Experts of a small language model: vocabulary 12686, 381M tokens.
Below are experts of layer 3 (counted from 0) of a mixture-of-experts language model. Rows are named router (the router's row for the expert), gate (a neuron's input weights, with its number), up (a neuron's input weights, with its number) and show model dimensions 0-191. Each number is 500 + 25 x the weight over its row's rms, rounded and kept within 0 to 999. Numbers have three digits each.
After each expert's rows: "mostly gets" lists some tokens that are sent to it at least half of the time. This comes from a sample of Wikipedia text that the model never trained on.

# expert 6
router:525470466504519492490509490484536521481495489513528527479538558516508507521498518485562514475480502515492527543495488517497511526514460486478507494499473491491483512499541477463441457516461538482483507483526518511547548504465529515500504495509468457487492535519517543476527506512483540539543562528474493491519499484518502504524508507481504489488489486518509519526502444504505490527452528514476506506543491524500501491520484490419496483540497491484509530482479560501518496474512476491480516490518488489524533501476537484495472499473492474509574491517565485531456486502493510497
gate3:464457519531504540518503515503483508484527511492515470500512507494505528484472500531550453452450513523471493487496505511492484511459526524551494503515461497519485484493502509462474457507512547558509536499555507489491505488519524499472563513481476546520503447538490521478511467496514524510486518527486532549517526509501505506507506474518495497515467496517537514485506507528516501525495523506552498482485521458505468467505522497453549493480491494474503507491537495492469547542496514501522514477518518513499461444502441497485542472451507487514540537504513483535489498482481480469
up3:542508531503495526527501505515489515517508469492521480471495508499537495481484536508538517483524517535496460502518504517529450540501503506561489439473505551513502517539497496468494478517509525488524499471522466444485482495533564490525517499487503520508523520511521496465470496520513524459501545489487515513523499500512520511534494478491497510507456502549515500504495497541519476499477549552525514480452494477496535487473493476486500531499509504503522545513531509485461550532448494542527534498468510525486480431506431491497502488502512504507469521495528496489505517492525440492
mostly gets: " | .", "% of", " % |", "00", " million", " ft "

# expert 3
router:523467474509525469498533514499485564477472513512516483517473474515525525480464472520559470491490526510501482490524520498517470453451489480496524470509523582518500497451534495477524461522468508536498478522494500512525479481486528506451481475458539507495455514503535517479515515489511466553568559499503559491456477542519499536500496504517489500517507517529461504468494536506508480519510494505498493480483509518508469497490487503496518487513521505495487476540491501519503493532453510537465515515529436511485487499490498515462481523474508494483536522520509505539502500481496465501
gate3:507516521497507500479424485543494490502556457544502509470508478498509517497479495497491504499471494498497491547474479460491471506559535521526468537485500500462476452450496524491484513523521511497474527526486470514520510476524448518487506474475554505501524453473534512482531459500506508540515494495485529505521505514551485536488462468480525494474506474511489525480456486469467525484466485510485505480478522520523506488504506489500500479518480535510478468544495528546492477537473463515520490459495497481509552552546462515532499518472494490503475521547492470491475485495495492511
up3:503529489481490478506456463508472537492511525544494515489493500470464486529498457522535492485558462481485510467477503537521489514493515533529479520510472478461498476506520499524497552509494437543486459513498465476527492447515481533493493527471585495515534522472485493486481491493498446510460488457476486535490491504535474548484486478463499484521455518523526490472460495483466509511504491520504486504534538487501467482489523471497484486517473505462456461499510514496503529492512495473509485482543518487489507538553493541502476497511524479529514473525523467506488522493484476514
mostly gets: " d", " t", " c", " g", " p", " b"

# expert 1
router:519484447500525484482501511560461546492500487479483497503491530510506487508484547520540518509506493488507519512560492525453482484505487469513452485522452520468467454477497516497497500540467487481484516483499507535546493520469481536484537492513491455500509514500520537525541499509487490518498528505498510493505477472510506496521462489486517510518475527514461489434476481539533568502501513473465500511524533509511505513490540493516488509504474518487471492479454529502537497502516532510484490447474490540495485418529453466469501538465500508506488530509520491531507468487526521486
gate3:510480465537500472460525485540455470466515483512447446453488479512458449477489521522487517504466497512492531466492532511492459511474518517481522479485515506522570511502525478503478489483486510521492520500478515552490514499499474544495542481516500537483525509550494477495477476527531498475528494523521536484479517473468504507526522543519505481487467501508524503466490518512499536519530508515467509487496487518479524473487495517505500486492532569504499501496513506485477525509462475512506505506468504461434530577521469496486457493473528520513542504548495484512463501482483504521
up3:419544505476467490463550522483480479532527510522507512483472507515494489488503528555470516526499545495505480523530495511463505508473533528501495499484532545518525547488455490487493475513512513540498491477521545488436494520525499481484484551529484516463492497511520480454490483523503509522502534469449543524482462504494517512508470484530532489476534542487502469466485464481477505506495508536516487474533514483474490531531540540500469509500492535541484493515526506491527514512521528508531497526480565541499483534495476511474489501516499495495526480460496497484502485479483461509
mostly gets: " two", " three", " four", " five", " six", " eight"

# expert 15
router:462489457468558534497466499495509520492469493455511558496477479491490482488500527490493519483504528510538536480512530512461498510427482465467493451504482500511494506493513492470529500551470552485512484515510511498517480448511481521530488477479504510459488455523496533457493536474516498508494540498507503487487485465523542459495463509497485507470468499515461470489490480529516505525510477475472499520515488502469484555508500540482500517515452517536481466539531532503497530506521514494490502522514478507478530479480441510545504521490488476494507556511564511504496524517470521494
gate3:474488483490531481498504516534498480470502482541506490510493484502487514475480486470494476489485533504429491488526523504495490499524485522480461521497489511497482511490511488486499479506483533534507448546505481439494495463501503491503523522500503502439493494582466506491491478485540523552468482447488459477520468466527479490479497531484565522479503479488497511474482481455527487516479482523438471480521490511473540472462444470510503490513513481501506521488480542470551516495542537505490499497518509485507501527439544509486533499524454487512502477518514509510508513483514535530
up3:499531484482511503511510490510516518499514485541485490506464503525502482512511474483510450464471555469436463552514529503513497490499443491491499476483497506498472488473488479518522504512480506504518480538510447432511504508499486508520478480470520515478503497525523486500486497544537510504466480439479479508531532485522486495499465523477565500513534460484546483510482452486533493523508504511451444497495524541479526478435498492515505509498506457508476524465508524466490509476497507520476475456509503489543507517484496516475521487525449557529503474492499507548476486504527503509
mostly gets: " features", " buildings", " video", " song", " states", "300"

# expert 14
router:458500435489538517531477517490468531497481496496523479513476513464486508537489482453528478516480536481552500479551457526504497497525502502471490510482479476514487471480550481478520444512472503535491480544468501546465471503502525504495488460532495472484500536517492506451474514503503511549493518526512491479453490474487516514532494477471525502482499524488449502489474528504524487500503471498478565499541499475499479502522451482503474473506496518489446517465467489478497508494496479560527482484479491528495523472517468508510507528508503501491506536508560478509500561474481493517
gate3:469540493523509501456505488483494531481462500488493515510487549512497535488501457453550491463520552505492504482458511491506487499505457510485497531504523503484500507484535543515503523516483508510524472466522500535536487521511498519485501530531531464467484487469478495463518529544506495468520479507465515546481495514491528513487494501518546495515533490501488517529506515544471521532459499539463502507576528520491517506484476534494542507515504496447468507483549542489519542454519515492495508499462474519504522477513483479500564489488507466537528504528500521500538523538514530543
up3:489529523503471503479500507464483509475446468503498512496495526486531511470491483478542501470449540517514501497488510506466533505496508524488496548528555538505512530476552508499489500544495497480493464515536476534509448539505476512480491483529516483475476526508504483447512520562478485487485529515484503530471485523521534504506512529511522487470525526500482498514512509517471545516484493489506487497581520512490482482544484552498475511521529461478494497526523521515482526465492525531505482470456486524508503485506483480518518470508465514539512518594488538515488514524516507529
mostly gets: "\n", "|", "- M", "- S", "- R", "- C"